Below are experts of layer 9 (counted from 0) of a mixture-of-experts language model. Rows are named router (the router's row for the expert), gate (a neuron's input weights, with its number), up (a neuron's input weights, with its number) and show model dimensions 0-255. Each number is 128 + 24 x the weight over its row's rms, rounded and kept within 0 to 255. Numbers have three digits each.
Before each expert's rows: a language model's description of what the expert responds to. This comes from a sample of Wikipedia text that the model never trained on.

# expert 16
Capital letters or short letter clusters starting South Asian, Arabic or Japanese names, often in tables, such as D-att, Kh-or, Ts-umi.
router:161123137119145126131155122138111149085162141119111146140103153155112113152144108144131146145137136105119158080114134160124111146116100164097134156164106125096132162126146073101153135128111086119084144094105135119136149119122107098133124137144113096098173087153122066111111075136117153113105140169108093147119091067182125149079153090132140109136144137141155122126058143100107112101133151127130121158120146140146094104105114123126178101116137117144139137157127119130099141106152132110164111169121101117142116112180143112130167137130147120150133133079156125166104091089146106175090109128153107119107121138141116106142181164153122110088157086115139109140100080102122095143116130134092117123135112158141097140105118108158097106137135106114165126134108167130119141101119094
gate0:124090118157137157150131115070119175109174138094141123144127155137132117146101103078120115109114133136128137151158143132121131177132114118108150122126110141145116145106134125153142123122142107120097121111118129106143126170163149114165134088129101106149125107135105110098112125104123132116123122137131110113134192082145080120149112118120070128122125157101154099145138114175128047103126157148109146101108158137131170145133134192102122118123160107134077115155143099124128131119125116118185137136103086136177139110140105151130151127153126126163100135075165109156137119122133135166111156119119084099120121164103126165141165144133151107121135168149189127133174106154145155115128130173114099112092126083125100153165141135140130115096088124135154118123074129161094120147095132
up0:108114109149154174140120139124147135129168138119129119132124115149110169095132088145138109113115155108142087132130119125156153149109119118115127103164117113130103145131148158114121141128161109125108109146154093104147121133154109114156104122114140151135108107115141157104118131158136152130120152133147132120127148078135122168146100153085142114140159121106136072115073174107116095143125140133106137154118165137168162074095136145095094141142118125138144132116116121134116147119110153098174147124116124130144100150162145164161129124125090133160099131049138121141153097163094144153136143092125109071136110119085100154158115135147128158227109095166174145125149099131123126178096104133129183117110119132127108126165128101137154128089119108130133099082094111176128128119077118
gate1:165107113086123110160131161124090125093122130125116145133123145122087175107165111149148144132110109187068138130097130189084133134106093163156135123130113154143148152077118090095119139081135099109132119134114146152122139100155131112106123149135158173068160113194178125137122130120139128140090113150141137155185116108110157161149156081127137117127121132178160123122119117121096109129169129153177164078147149120161109120124102133115134100156141124106113129092115135148102160099149120089121103108140171152097137116201150123129122131103154128134118130156134133132134125118184101141165113146149104125131137097122108153120152127123142125087104122102123107112152122114124118165116106110163088126121137132108088130146085113121098130125152131139116138141117155146087133117113112
up1:107125089127130131137162132128084155072125118180104135131127158122062160114163109163144128131126131170087120163097106149110144136080114169149152101103100173130116133161128118125111151076154096112132156119076160127099141127145138117139131135133125133062145116119123118109129150102115108133111159158120120139193081140103125168100110106126127123131118134159147128102075157088094135146168128139165142116150173166105119101111111137143128112140121116104150115097150135128116124107156124142187140109107161080111127127144172144152138122111135144157120115157149148130116102132131095146124166129120106134124162139121136147133135124117157132130113081143125096099209122159132127194113145117130093141107117129131099140144135096161111105148125065121144151137125117113121109129143097
gate2:126213110104051139111083108118109104109150136127134129107153151156136152126134132120104095161088093138109077117108119105160119122138150144144121148056102142133106141143064135081109147130147164148189131126106149152135133140150134110095114102122166118111143081144107133142119139123102082172145140165118105102143162162135109094133143145141151080161124108132092162110122173118129100115112114160147168119163135143137129135141151148139111108121135089114177070142146130132145123105152159137170147111106143124131120122128147136145092134111131155126138137103145147157147175092113142113187138124121120132143133135117149128093123136139094128098130090147118110145121124135108105124148093128137170132129142087147106148168148124131180130136095127107116129102147126154086093120116130
up2:141195090107114122162090134128109042109126136138146105133137158160108114117136125100128113176120102139135105112085138128110118124120117134150149140062095143140150138142111146102134160140122132159174110107101128113120150113170122132085096137122158149115140103150133095165116100139128092119097141150071112123184124158131101066134155115133114107155123105110120154132201163091101135119159135114129140102172173140099132143116160137154133088154157096132168096117145105139127119131174097133153150140137108107105121147157119128104115096113166119130123153091125126154128136100116135155177109097146157144175111113108122096097172161108145132114121104115135109134118132122110126163144090139140140116154127147136118148156128118133160145137075118116138171117088128160113117136130131
gate3:177105123113139100148125152160132138150127156082131138100138158103101109142115152170129105153149105178118094094141134157090159131100128127157109120133140118108066150092158141149134127144119102114182153112087055123118131096103149107111095130100153159105152118116150075145116128133112099101071110127120145130134145123147173115128140154109117157139139110108151149120147170110104150114124120167123100137118133120135122134098075135118120107164125148177133135114131116115111166124139139119136094166097137152156095142145124125111174127146137129143132152102116084150131097129110114128149097152163102142110118122138129147126147195140122105133167095118123130164156145095080098123141170126133094153115115150141111127140132115109096119144162101118139116151076215165103138116127129
up3:137127138076140151145143107083127115115152090122145079160106100150137184141109105094151120105130137121160126156122091136126113096118138091145118145144127105144155153137103113135090176075101160165075088155158180138136100130120133162132167087145092136109127188127109167120166172136102114155124088153119150154145100192126143099169141145099129092095144127138130108124100093137135125121114176111153151098127126158129116156144168135167114132096149117114140134110128134077148112142112140145164119106139122116102120133092115170127124126096130120124104143103145169107118138118140140145093099101127185130142091124154142128133113122112109142142137151123099136139126144160150128154103141120164099117120122133095156160076151127113099110117171133125152098113138093102120086127151130
gate4:128141123142137099109167160122106112127136151168094110066150121126092128087129172138135149164123114124099127098158136123123141135136119176095136102099090112131144160114133156131172106111111112122154160114133121114135147142108132150104120144121112110146083135100142124120113168151128105122133136128150129091086109144115111099107129133167138111101124090126134144162157135141086159130119133102127144134136140141162115084087152116103138094149092144143136129140127152105114099121093178103136096131178141133140132107112130106104105156062138138137133130060153129140129153120128167127129147173145133153101113100086148126173137062163144122120158124131146133131133158101110214131115135118176146153113101085109097136138159153151070115101140145174146104152121145135165116160122106
up4:148149140129136107100161141141111118098163167126125163109117106149093129120116133132157149115108157141125148097104156128117115086123073165100138149110092102133124134107127152129180118133112069140113163112119135103117144118105105096114166151157098100100141133129134096110147136138132158140131136156107110111095128163161088112095120090145183124099125105126128116120134171128101202134116120112099125119154119146151082120095164168088162085160118129143105164174100139131127122119119144148167103111152138132119116139120113134123137126066101077158154164111128116142106113093145108132099139134150158148092118117128132132126154085151157103121152126125140124123098180100115145107165136133169170114131122119114144183136167124167065135120165107163148105129125146107149135110160120
gate5:163124145121100131102146073133100134158113115131108187106114152095111126146103126161082144165101132145086148109115121123128169147097142157129155144156131120120114164125158098088135099160151054122114154148139105122095106109153124171149112119120085102111149120119122121148105155067154104088108117144127114137147087107164149159136173179119167134138131122125120150076121150129139110152126133124111161159095126099079117122097126173144123123110101115181121124120177123111157146162147119140131115135129105140180168135150150119121131130128113112120096126138142139116180153100138141143116111148173101114190124125154122140141144133168147105097114124145091121146115126125109130117127156129117096142112139155091100111058106125129135141145122147117103077128103161143116148151104119
up5:151126131118110117116140093159123124124103113126136153110106173070110148177104097172150134147107141131103151083094141178143146160094086147118145126176129133125100164122128131107160122138119085117094156097150073126136143108174135085131104154132076147091126092092068074152136149088163115099114122149116119135149120120176145150117178128154141150118147170166106141119154138130147129159128133108127116146142137175093132111105156175128149082144134094142134109155145111130153136114156154132136111145104107130148165119154117136155108138142147094158086124131143136117154102108117097120144102110175121106140102117155124108173137155156141111130134116101133155125100117118141113134130136128110140153135121134096121116030097134160134138155107100111134108138121132135144103126110115
gate6:128120128104101128082100159151127087128098123106158171097124129173170100126148154116115144148134075113136130148119151106088120148134114109112141091167112160100141153110181129096123134125135144155148127135110153126126114140125098122144098116135113102102113111119116106146121065130093079136053153101173110109146100083123178138108142116142140127117134077112130118114165150130133094142161135105121132163133103123110120148141142114085149148126112147144127147103138153131112117150139172117121093119180186133144142138152159096104179140150148126084119125119117105175138106136155173115134137149140101134094153113125138135166172160113102138103139077087158113119121117132110118137113139105152104166151139163180107092100140129117122134131102163124150137135104150136132192128115129
up6:145136130139149113135125141111143136137160084087135137100084140126119116111121136153158107141108131151180082129102126120094098143092122099147138122120134109139141116114097111120155142180099144128121124132112100123156145119143151086126114164125148148139108127136115135153089176126149125102111135173146131086131086155121121135142097146179117135072130119114147118141138115133098088125134172146094132097157169137165089117128124147141159130171120194131109085149121157110126123110138135108127145132096153143168084096118129201117134156081174144136095132104144144164132140107077148070104126129186124136135111146122132136150153053157119119103167131139109170141133106120094127166144115120106119131143164136154121115136130124112055148132116083130154122132132118125127139122094128
gate7:147115148154140081095146103155103125099120130150151101109114136125127141142138151136112187106119157134141147153162124101086122148119130118110116165110159106129159140168116085142141153176086157118110103113143121119096169121123128109107128094133150177145140129149119102139127110096110119149060126092093121098104136135108105141097120133135088076150144136116123148092107095120144137104163127139110123119125125155165155091149139085151137105125164107125112140135126187156127137141165074138123150156163108120151141078118159061137176126088121149149110138106125139113147096137162126161097091095133103103090143136144115163155143129108115164127102151147105160094146107102124105130139148142112130142126133150111161138115142081107123094123178138159183161152110144104138143126134157
up7:148155138131112116118124112149103133092125081085154160115129154114095124142110128146112113131114174135066146112140131113104117161102127085117059117131139139142150157144139111112104144116153138113144147127162126147137092132113126121093111074170112141156128152169158112153134114111155144099117135128108130116128157135157087123207145114129148119131117128112175133078117135135162074110141117181157138149125082155130119100118098154100087122129086103108077141123159110160132166107148105163080107162128135161147127089137158094133166172143134131167134121112134124129144121131161145107140083139161108159148150098139125163124105131123125127107123137122120107160156124119123101132150141150150085111138166098112128128079131142102122175096136123114128138109180141116110124172086136
gate8:137157171139141131094089162124118135139126122133130116126125138127150080093146126122154108093075136125100085077133121111138119125142158138142151110117181130152078147110154114101132166123122117157117124093108123125126144138111102109153108145152126105114104164152143148110102131130120152137126181185129142164098136129144144127147179118075118118130113143138109102129107098131149122133097160121125111148134098134067125129124122079129147145143115135121145146138123108134131125094140155118161173132121083060140121128159076138159144120110158119161126140100130131142160158138106124116137143106124133106090128171103181080115119168069116144125110151130163142142108123152070101151088165129091129154124149110179170149096166117118139135173120158104116137126115135138087124092169144
up8:154167120147167127101127167115079128146145111162128094121117151126112102106153124144113135114133148138113065085121109146150094114165147134130147141132146137154067137149140110080124130132117119152110122106153102095126140094121075095187129164128100121121115161169154100125138166174083130102092134188112129127103121161126128110131143063071130111096167148164129124141143120113148105149113148113141123147115120160116115140074129091125121174130109134127152154180121124134133148119128136121175135136108086143127155134154127137135101108103171126167137131157126133141117152090114127135080130177143139118107137129134122108103133144135096152105076129106130108134119126147112124119084163142078127161145145125126150147080134125131093168163158157095148147157105083126129127126131127
gate9:143084104144164083125143104170086119101116138107116111143133130145135105150149153170122140153135120152099156131115080140166115101111086152118134142130127129128157150148123137103155161115117109121093125114149152164166192124133127099080110121122088126122130144165119100115129121102145124141094101167107150098137131140150146173105126137120117093147138116151125126074132132174153112089123142158115109104087104133134136121119091150138143123105101121115129153157132132158087143155140090157106065116150122154122141135138149124118113179149123132119155129185150124145113173108144117144101091141145132140108126090154140146140138131096125105150192101104146081137159114120107073126084119165102125147143103166096119086117166108122175120122124127113184150142136153097149094114104130
up9:103148124085152131094124146129123135159109143157146161064125116155095129147094121112106156128120121120115125102154179158100140134146130146139173126123148137094132146120178088100119085115099111118170141113083092121127110102103138125092097136104141164139119117115109091144113142143128065124103077129136120130140098083113116155126160103139117117151142149095127142142159114158126126121139107132145119147110173126156139148073134130125115159150137134139111148106133147197133127161124157135118149138111138146117111131186140099092096086157155123168142179125110124113143127125116096151132174169170136096118110162093106145100114114157114161146081117109089109152084137115141134085128149133099158101140109143137144116138111163161145137122152144120143090133099135149184140156086121
gate10:124102143100086139152165125156094136136150083089096172095121124099120161149105141152130173105153146160137134113132199126145157125065127126139132108140147114108148141123106079102090150110159155149106089111115114133127108167123115141162154161121100141186151134138121151150151143140093096125147085112113123146170119148097141163115172122079142101126119149157116143106134134141144124119097141155184122154111103114124141130118125114127119116123121114080142123133139105137138119086102137129139156137143139120151136137136149130133171203130113102088154161085108169103090150136140113127136118140064087150095165147143139164084125126183125128090120143132133137157123135132079107100121133124110127105101146125134145131078117149115141105137090136118095109127147110097127142153139113
up10:160075127105123126148142140150125137135134097097122175101093137106113129179148103123122149104133130125118155134135143138142179156090104102124120151138107129122122115156135081104144142141123108122090128105118138149115162183123118103153154138123095137181145162146125117127143122152148128108130129105058096153153113130100140198064141078116159133160143153156149153074124138145138158078114161140172131152137139123103165108119098106160138140148141060099144157122129074163144121127120139118121154151147137120132144148151116090135113154177144092094131120097107144123065118103079112161148152140067135159100134137131154131097158142133125116126101118132151144127140154106080106111144117135104145114120088139095131120112121146155140134124116110128127110133133131098145139150129095
gate11:099148137095144117103118157156115113129131135151136132132103113136122104149123093134136094154138144124170134126140134188125135146168115093092162131136153099130147121109102142121107147111134106126116177106097100128103079138148170092097106109146131140132120149116098109105076102145151116077109100150130158140143128108124090161121090159131129097102129134139142136123082105136120124141154113116115143144106137120220158112145111128132167194120139121128184115121115152083131123067161143123142138178080173132117147112115161116138109096158108154214110160128124127139088080121128139109120174142082127136124160128130122139146132114146126108155147131125134127118127091125142100169141171096141144153115126153098123137123129114145099151138100120147129159130158105088127133109099107
up11:090126092174130172127135114090134153114151124097134122115098150096135122143152109129152113147078135127135142169129120130137115158135116138143145111109142139152080091130115150093165129114114121151169137130126137126182116152132144138151111117153109120167153116134140148126129146126160117139132154125106106125143107115145151137161162072095139166089106147161137130063140141127131104131148113156117165105118185092071102153158109145108121137192140123119137127119157125154155144151122158142140113089132097148119116149093108115147137179143136092106130158153091116111123152086162104137148140064049152160103105122105123074113133153137148132119129115108114114108138120107124118062108128116108128107167124137144066098128117164148138145119121108153141162100097130139141098157132115
gate12:118136116121136119154152161136101158136132150113112172138139101145134136114168137140126116158133095163128164116129113188139134094102096151077141177144098158131129152073120107098136138159131099143160147092135102113116133112112110150119146125118141107132160121116182088118079109114116145128145178118140136182148177096153125111073125117104159119119118132097133152113095130110090170136140150131145164124148145132109113102132100139150111120111144195150124115115135111121164146108140175179108104138131145092120122098145140138075152153100141126113134155125082108079084120142117120124108127124116134149128150149101123133137113163164174180133160064104125100101119152127104119152137144108110122130158088123101142141104128079160109103166139124140132094103115139116110135122135087
up12:133112095127165141147125142146111118123163142124129168141134123174103134121141101111120133140146105160140108111113140193161135074117112186164183110126154134141124159132133092118123100160149136109124128110169157128082136118133110134127137112091116139105139141149155094157105123133106107142109152148150144172121094142114128089092138103088124098135181140135146096109096137115130158103134150136071133136104114146095140142108155134116080159134180129133133105113120138123132144152125127167102114100153159093105158116167101128147119124125114143114153161112134139083078099163124156123121098134147123140113122118157096097126144130154096146135085119140119122132102120179141106069091157149087171151114148155090161136058131140136114137133156101150111125096092183126111128128123100
gate13:124138140158141115152167141156144126119124139110095127163130130104133110106098156088151177157120142141102154097107136155139154113102129145149128103117127132092152112105162118137154122084120132109159115107193130175139114076159175125112106124128132102154145114123112170099140103142147159121088160132162145109136151140137138099154148114158164177169050154154098098129107103105119124125145115097123143108120130086110139145139119130172131099098152079145148083129162107135135120148177116124113141139106102109116120131095154169152097114118143139102153126124156156118131142110123127107137171114109152131159163131139130092112144111122145139073134118126103130145151046116137124171125107115148143120134109121121113129105099106116052140139064139163119135125169114121118126111112140
up13:160112101104128144127125124094131104139144128114136137130117118136124177162127084194101114105120108133155121159158111146140142127166127126118132137143166153144120137153102150083111128149133130122139150146089115092129137171055104106114106152141140162088103139114143136099097172141112112099147083121100084126122144130106112173115118127130121113105167143165131129135109155159120138106078109141136079169142114125118125105132145118118115165152070186120105157116130128138109127152094151170142120122173152126139136118128124059115123156148109105132094137127097121119178122132108151156164121147123103116119125119093092141142109160155163092166133108121130104112141180114133130101087151133152124104128176108142131087133126121105206095115130107161123110135126112141153134181129109
gate14:085146130136097122134129166103126136137116159083112132093167128167144112150124116120133139107125166115105090139099112115106158130175161150087139155158132121154133092118151139135104132120134124139149112077110124118114110129172163108130096126121156109149167130125108105102112124148112121139175144119108122126147199119107096131126177130155101104149081152171145128151144130129130129171150146121162085150174132117101123103133101078129107111145140151115151092139177124159115124119082139135146130125184124079113154079148121159128154129154109154106127117129139110145115164182151110125197097131124117122144100128096166113131123090078092156114137105163076104115088083129103149137167084133103096125148153129147112128137121127135152145111121151103118120107119147127139097131125144
up14:160140129150178130135118087132150112106113112168154123135109123123127133092099135128100155132156142124140151105127135149190101129100128140192103121135160129134131161122129136143160130120149127120096137155144141140144117122101116149100137120156118171117139119132121142126148141138166122138082129136128110136120051116126115128097101114104186177119137138100125139091091135142159135053109125152086158120070139120136144118159138156161120161124114060126111136110078150078154124172170138127123143109085134146129112153115138110130112159091119121148119169122130170080162092091152118156101103120090130160114133156130085150142117117133144067124140115103186157142138129123084131117106170142127157123085120133112147107130118117142084083135134128157127123128128108141131139126129126
gate15:156105155121163065147097170132143103113112155130111117086116170131119123124139095120152154133142148129121136128118119098096094115136134143110090141187110138097124168088118130105110139093144084149119123154152145114129125139147093094145098109141099135110126131100146113102096125153132140083115102132121099128106123150108172117104141110086109160065131098134150146125140160138117101113143167174114130123137143136117120157099129139088111118165121151131112152127103130133091150137163128147134113158107111131106125128156143110102137130080188125104139152104135120177132140115090175147113109190145143130159177097160112161159156128122111141113136106120142127136143097176089115156125116109117100143164128148145109149127096106114101145100173105135176157170120124106156174142091171
up15:124098149162192084122078160132155125106128128139150128103093167136127137137149100131125133109190121137116145143095145077113106129143108139127105103182114111102110137118141134112161153092113110136125146152140117096122152110123116120132100121153125148077120150081124111114118113145111157129136108123141116144076132155132146144108137132107082157080133133140165141138120101118093125130152162145103123111165120163126108156122130137064125126128123125157091152110122131135135116171166150101136159157099098139087136149159122109109194135120146135128147174091119118179110128092097140168124105166148122141162157090154098133155140117136103150155136120086122119114176092183100098173111143131128089145143121143136116141088135084122089127117145109135171133171118136087117126135129130
gate16:146131164139098153140117131181155152124159104145134112136132136134142106136118128111106129096108100092102104116125097130159103129157138088124144131141093167134184132107127127122113177111164143130112138117134133137082145140117132130169150143149134169166087146139066128114130117169116123188147130148130134122117082137146108119118110122167095111134119138157117089151103139174150149133159108114147116163190108172132117144096104111176125129097151084086173126113111143109119132166137097121178133132133087128134135107201067090124138140130156127153112155118095141096117124088144123150106099119117116159129136182117114112082145098126136117132123125095123120106135126157113092079134143117146166150102150109132165102103148125125121130134096142145132078101138118146124128140101086
up16:120112099165133128099160110106105148107140149136108132093161123072098186114155154151149130109140153163189106125151135154115153123100121151129124137114182109148074138139141123130112105124109129107113113111109136119127115115117160167111102151133102128104141130130124135114154114105142109152095152171131118126149162137082121093091143123105147138122139124083109139067113118115085159100097114128126123085109113118144154151151135141134127133114139128162107144181130115132148141094125162162104114110108139136103077133084172102123148138117092117133146135110153108145167144139147146103117190114118158096106080105096129161156085164116153152150138130144131119105091144113123159157151157191129122139155115151148137098108139136137122075124175104163097148136146132078164114093136143
gate17:131115131121122130127131166135149140168112115119112163135140094150136159131129100137105148165161140162115140106133102098137121129092121115101082103111085143142108086091135138081133142120117128156222114085113100137133135118118149121099087176152160133115150107115174112104133123165131131159109112149136098126142103111132151100128136156127115156074115112155155152118132094101078119143144128142141136124157137160143125117101129115145153158158101189134141130125162104118138152163105158118106137115152102095100111108164139127109124161134160140127136105136111124126082108106056122121097142121140118142116164126152118092170154122165164134109152085111166132133127135142131118144106100088128149101169131129114123162083171102109148172098149151154114131137100091101099131176104137
up17:107150107138130111115144082126129119104136105102141083164138125118133119100093186135134119109107135109096137153123150146148135144140136135172172108092148093153151147124130109155137115115151147115093155162146108166147125165133097140150128086110118094146079171124096172143116147119138112131158141149138127127130142154138156171134146151095151134144103140150089098198130103181154076127095101077147123130094124106128141125135098109105091132105125096090088131111115153146154082082132142142133133128094140128148138180093127139120155125122127147127139139114170159131150165158170122107160142132124109113134093115081115163060104109107133137117111169157086098095115143153134148129139131151141138141067104123135123093148126116140147089152093130111162123136137136147128117112160130
gate18:108104151150120098134169153154132137126129159110104130115118155155096107115120105094113141172105124091117169064088118127146079156122091153182137122168113154101139165129146075151113142140147119088142100136128148172112116153111127111116155098124092152102140126116105129096114119099161174113127101160147129100170150126171118136064105124109114140124113117166143151149123125128105104145092138116137114116144137098161158125103130125091135125146174145104111154144122106159095179124145122124165102119136117125189126126121170114064122160136088106130179164071143119122094143165122125116118131133170130135117130138099136138137167136124132180113126171101121119139162105107101101164133134125137120116128106129120163172144131130142128112136156109120130143149101123139101091114109093
up18:167134133112120107132143101168155115146111155111114148133120180202068110109099170115081185080140116142137099104129125124098142117177120145165161112121163164103160088146156085139079110171120120098114140151187123131113145116104155120104126113108137174115138169126126126146124105078102128135132120153129151147153131087161138102114119113138113134102150128111169124134117138091146123145135131117080113113141142052149138115106130127120114169157130134134142120138117144123136167115126127105094126152112171139128152091106156124128134118084093119085102151137136161118115154117109086110112116128141128083154161101132124130102132087159138129139138109104124137162069147126107161133153112128126125121147134130116172128118161133126108117138181130153137131085096167128121144103130139
gate19:137110139139121098135141095176139169102078102108085151102157131123106157150130118147094118092118145161125109149116136098127102129165152111128172146128122143107130141136119116118122120207132113107123164139143115125101096126109128101119145120126084126106138126154058082156095139078098124154107154155168117109159148113142162142110163152144120169159117077100121099139115136132108144116083137176076081132085103127089108140123151123139075125113129152151191168142127093143153099165145149121147108087153155138106125125118124154114181119119145121142149099147147112136157135098129121141095133088151127108130101109157112151111125132180129160135176125101141122142109179131134126122133107157102129159136102136112114129163146130125104152117132104127126130154098169129141112136114132
up19:106121122163116114109137140146078076102144129109115120151146148124200117133097141169189085175147118163085151104111113104140134115176099149120120124119136162142097135105146149140157142056141104132123128125129092159156143151090152130183136108143098098121129166189166148112148130102124146144111151145103124126150090146078124157122121104124126084129114148111136132088123159090153122115139129132125150177165160132132125097078097179129099116163124120105083159087124131145119151122134108108118123132102127123137131117145146122138079146164131110105114145091162127108102112135142139109080131159091133151116178146130138176102153128131168153117099133140124128099112133149101103117127154129137104118133118116127132126083131122125107136126120099145160114116108149117120154139184112
gate20:141125138119172118106123119113111131123141120149116136130180129090116071105140143103141125168122112104072101124159192140143097119156141138156112126125085119185136143084140113119154096102133129126156117112127135139149144164123097136148117114140112118145118135144121124143118144140122130114138156117134117131160153094161155128166143111101107142097118143094144109151137143112160098093132114153144121165135147144122108164130115145089098083112140122119125111130167137113125111097082086100130113171098134113186102111093107169173133131125078115109100150169147143169127133147106128100098122072135112125169121160128122127113165171149136139107122099167138128208112098133180089148115124105103137090142134150126118143183131137114074089132123095120164133124124160157134139124096140
up20:095136138121152140107116157149085119147152132132125152153132104121127149118119102149109114172088077119071137170137110104079150150116125133128073127104114166121090121119120171078129118116132147149131144129137116101101149131112114121125136152138109137163158130149147151064118191113170177141074089124138144115122124189158143171106148148151097095130098125108118107141128140112143120143080148087099097120139140144138163164112115141147136123108133135120179114132143139146138121119177116138151131108098096176116098118119110140122149137079152114140119126154108128112127160121126156117096136134111198112160160124144117188103138125125139092110134110123132117138126141113126108178055148130104119116134155150154114152141129109125089104137139080136141132129128172134124091148110111
gate21:139117118132116122113160135123129120124162118149120116137129115104171116183101181069116161174150125080066136107116128149181099125100126152108145147104129133178111120101134164138108140164159129100126088151105129140127170108120115132161079106101122155087135137139144129155150098121172108186125155155140128130072134119103108141138127153103131122162114103126113131134151141148154099085112110148162113147104127134126123133132088098143100095153106099102163147161130156119110111155159126120153129107120133136175150177132094150134096136153133126082113101132116132161133136099123180114112171124111120161138136132139129131127110123176149124098127148123053095167132072123146111114151141092102157130131113132183125111128092105116122130135108133135101122168126143105108109133102125
up21:120141172113104140144098095134123143131108130139124145109157129131093138103135128160127087102095133176143122090137115091109151123147155123182162145139160112103098125092114095150129125086152127136111135112150141132119120154122134143087163173139164145150112143110114166103092119130081116111145116094152130134170127170162135083087112114170167102149111144109118127133138140108102126174117122147124097133161123118139117132166135142156127158074158146132087113134177119109126136113153132178084142134097164073108128098087144105105137120105126147147138166118148145106166134148108084130154093122125109116134132150139131108135140105053093130174133128111153162088128137097118162155144086114148138146093130129103102104166166173132126123135131150121123101088098112119138126138159160
gate22:138123135174153136116145120119132195144151159124169126129143104136134133155140101109108121149138170127161145077117104086101102075105112117104128135117134124149136138112165088141114115187102129086123133113097115134157144105107111134145133104114147122109113111131085144192105116126132144169151175117173124126077073104179099150090134123107168129178138114147108108162102102166115151151114085147121157135109117165144130115128124129125107108069151155126145151115134148134139138111114155165145123065119137102125127115131140075119097121138156121110146147117143158112113124139198173136102162133137088114101148122126099130169103148121082163159121150130107108128088147156148176134141122124107122123125112107113094141123113138112143120150125101136135081158142146136107107121120122
up22:130137126156132135100143140118129103153147152096160131153131160123134126134134124149116115147142145111132124077093100104108112090180088163134111180107126146114124137104178080119135130102095122124125114121136131145148150089107134116168137095100119099117153110150136108127154059120128162155149162067196125135074073129153115135111161090123103106130145142147119129143152101154070156115104132109131168135112137164139108125124104114099109086066179149136111115101128132160138132101117150144123122136141146129142128077138152091118093085118100112144141144122141126138134121130182150156104135131171120117131160156168138118163151144145101194121110125127093118147104138126135143138122127123102115104167130121105090151119099106121135133154115111142131147168121135177137160108164119
gate23:136115132126130104159198139140187154100112130120105162148140167131117195107134099137095108132169088128130131140112096120145165101092125151103143145110132133126176155090158120081135126125126114148173148108090114129127120095055121143126143116127141118093117093149130123128135112133182183150106093150149087103130086147107173141124110133135114113104117164151136126091095134152105115096155129113136104112149124161130104107120098104155108094115132145134141127085125097151088136136138118164187124094111093124137174116125153103154146148147152130121115141117107138128174112118160125144130124161151156149154112113142117153145112152137160148115140105100142098104176116122153092100125109152143109129146112127154103121118136143149103123091123094132126122110112164129068141105185129
up23:193146140142109163118111109147113167139139163122155149107144092140191103106153153129128117096117124124121097164140133143125086157086103122146144143117145111137111124088144136119146108149139148158142122135103115117169154146135141149128102132143119094129164138164116105131158097161129143124094183107134125098143145098130076100150123135155165151116104109098118107106089123102143148146069129124117112145121159133121049102148139125088128135135149148127093123123151147109152211145125149099115102128131142111109099080141156112117144128144129131100119113085116080156127147122124083121191127150131174117116110131120133079112126126157138148122107157147131133128048084100127155131142164145137145102132121139177123126148132120153096132130158121123105158117111127117096141152097120
gate24:108130149147137159148101132137137133168115114127129127115140153121139110123144133141121131105132120113110131145120143142115097128148132146148119094164133111103168081110109087157154100126141147129160166119119145124124116155149140161133107150154133118167157116176155137123145107102152078097130127097169135148130124092076115111138163117162131150097133128156115156101111134166108099151125102087115129102158164124151085100188093160090148147084113132108050141147174101106135143140099149128099092153109150132131113107123136120135133126081136144133122110124138108159160159134126098146179130122110092127133124148117176156164109152150111114112145139107120112149096144186103080170081121114125130087134117096116126147160174128118146146135127124154073111130100077110157138085091136
up24:164143176114074119097136092112111138147106149121101114193128111135122137131109162096114133132118146150128118155139117102149139136136120119133112091078160163150113142131165174132152143119148113134081095156153136138174140131103106118138132096119136107139109132084121127149135155193125146145107142131103119131116146147151111137103096142102148130163088136119151078183143108126147157121101126142138129101109121102102121153099094063149144120132148137143165111107084161140152093148143132113150135120084100093128173096065092123131119158129116115063121132108162145114133140135137132106116145123096131139111097139134139130116143109113146140156134094130143126150127077105094141113208128117139183124111130140111107137121116160123134109105130173126122132141114146167113168191131139
gate25:135102156138111153164123149086062118095200179110126070150146134126121114123133145087133104163141132145092150170108163137170111136117100138125143150149139107112116144116114099103140119105129099123149107132127155081131074125186097125138110111153169118085100134139089128124123080118105120147120138157099141127143160132147098141146122138143101189138132109146138121134136166105124080122154154121186142093122151175152123139127123133132112093148146123131113123126123134091110144119116120116168165104126134119145129135146104152112135114131137135122141125072172116141124104085182101106151133106149170133098110127124124108130132122105129120130142162099131187151126084142092138148154145123101148103116142136160078170111142138157093107120076122161121130106110153138108122146150103
up25:147093099110117103122102103136127192137110160103115205105101114108108104089139148129117163140137115123208129090110110101079139086131110132111099144149118112135169118114114133159126154125118126115173132140132081151109168098123154172094088142128136160115163127149124143116157159120089125137140129113111176161139131118124138128091173137158136104112125083088158114164093106111118128084093115160160128146152102121104112127095123156139173138143106134112148166157081136156110142118145150135170119129126174080142134154127083163125171142119161135105129095102158142118098125184102110114129122140093144157137151175153130129131103141130108139146145135092109120109119114159112124097115136132142105122155120103131137128160105098130142095161128131139095132092135124132122145118128134
gate26:133130171137112160155147135118142154115099127105079140150131157138136115095138151107149176127079153112148149127110152120123100163118150112137100156128155127130179106141110138110108106155165120118133128150107123150125099112140105142113147176131115096157156139124143136129064115171088181105143119144130156142178128140146127118140119110111135116108146082079165100134046133094128114121145116089128085090103149112171097102097084095139146103127082146138097091121089116104116145103124158151130118139085138133120127146146100117117136098125160127107155155113106133144092120103131129124162141161125159170106124117165133139114117150105110157126143158097096111127091143137158163161144127152156143149154190149121171142144104130110082129130170132092121125130120144139120144094118105
up26:068165097103129129168107077137111123151149054128120141103134161106135163165091136133118166122110175146096157142122167121125135174117130111125121115137148129111120144134125120127114175127120147149118151145140150187155126111111111130166147113123106179121138109134131132140132116133137073092127132091149151089124152152070105124136120153165114123154136192200098145144121120153116137128146114161107117101077150147125136141146113076112123122109126081122137109138142074159130114141138127093109098119161088115107145071162150112159146119170129131128090114148157114126151129157173135133096101111104092138110160103112088147122162141102094109143126090127152168150114136131142166106126106125116097142109116123117137079123112116131158134127135133141109126142139144127163107126118140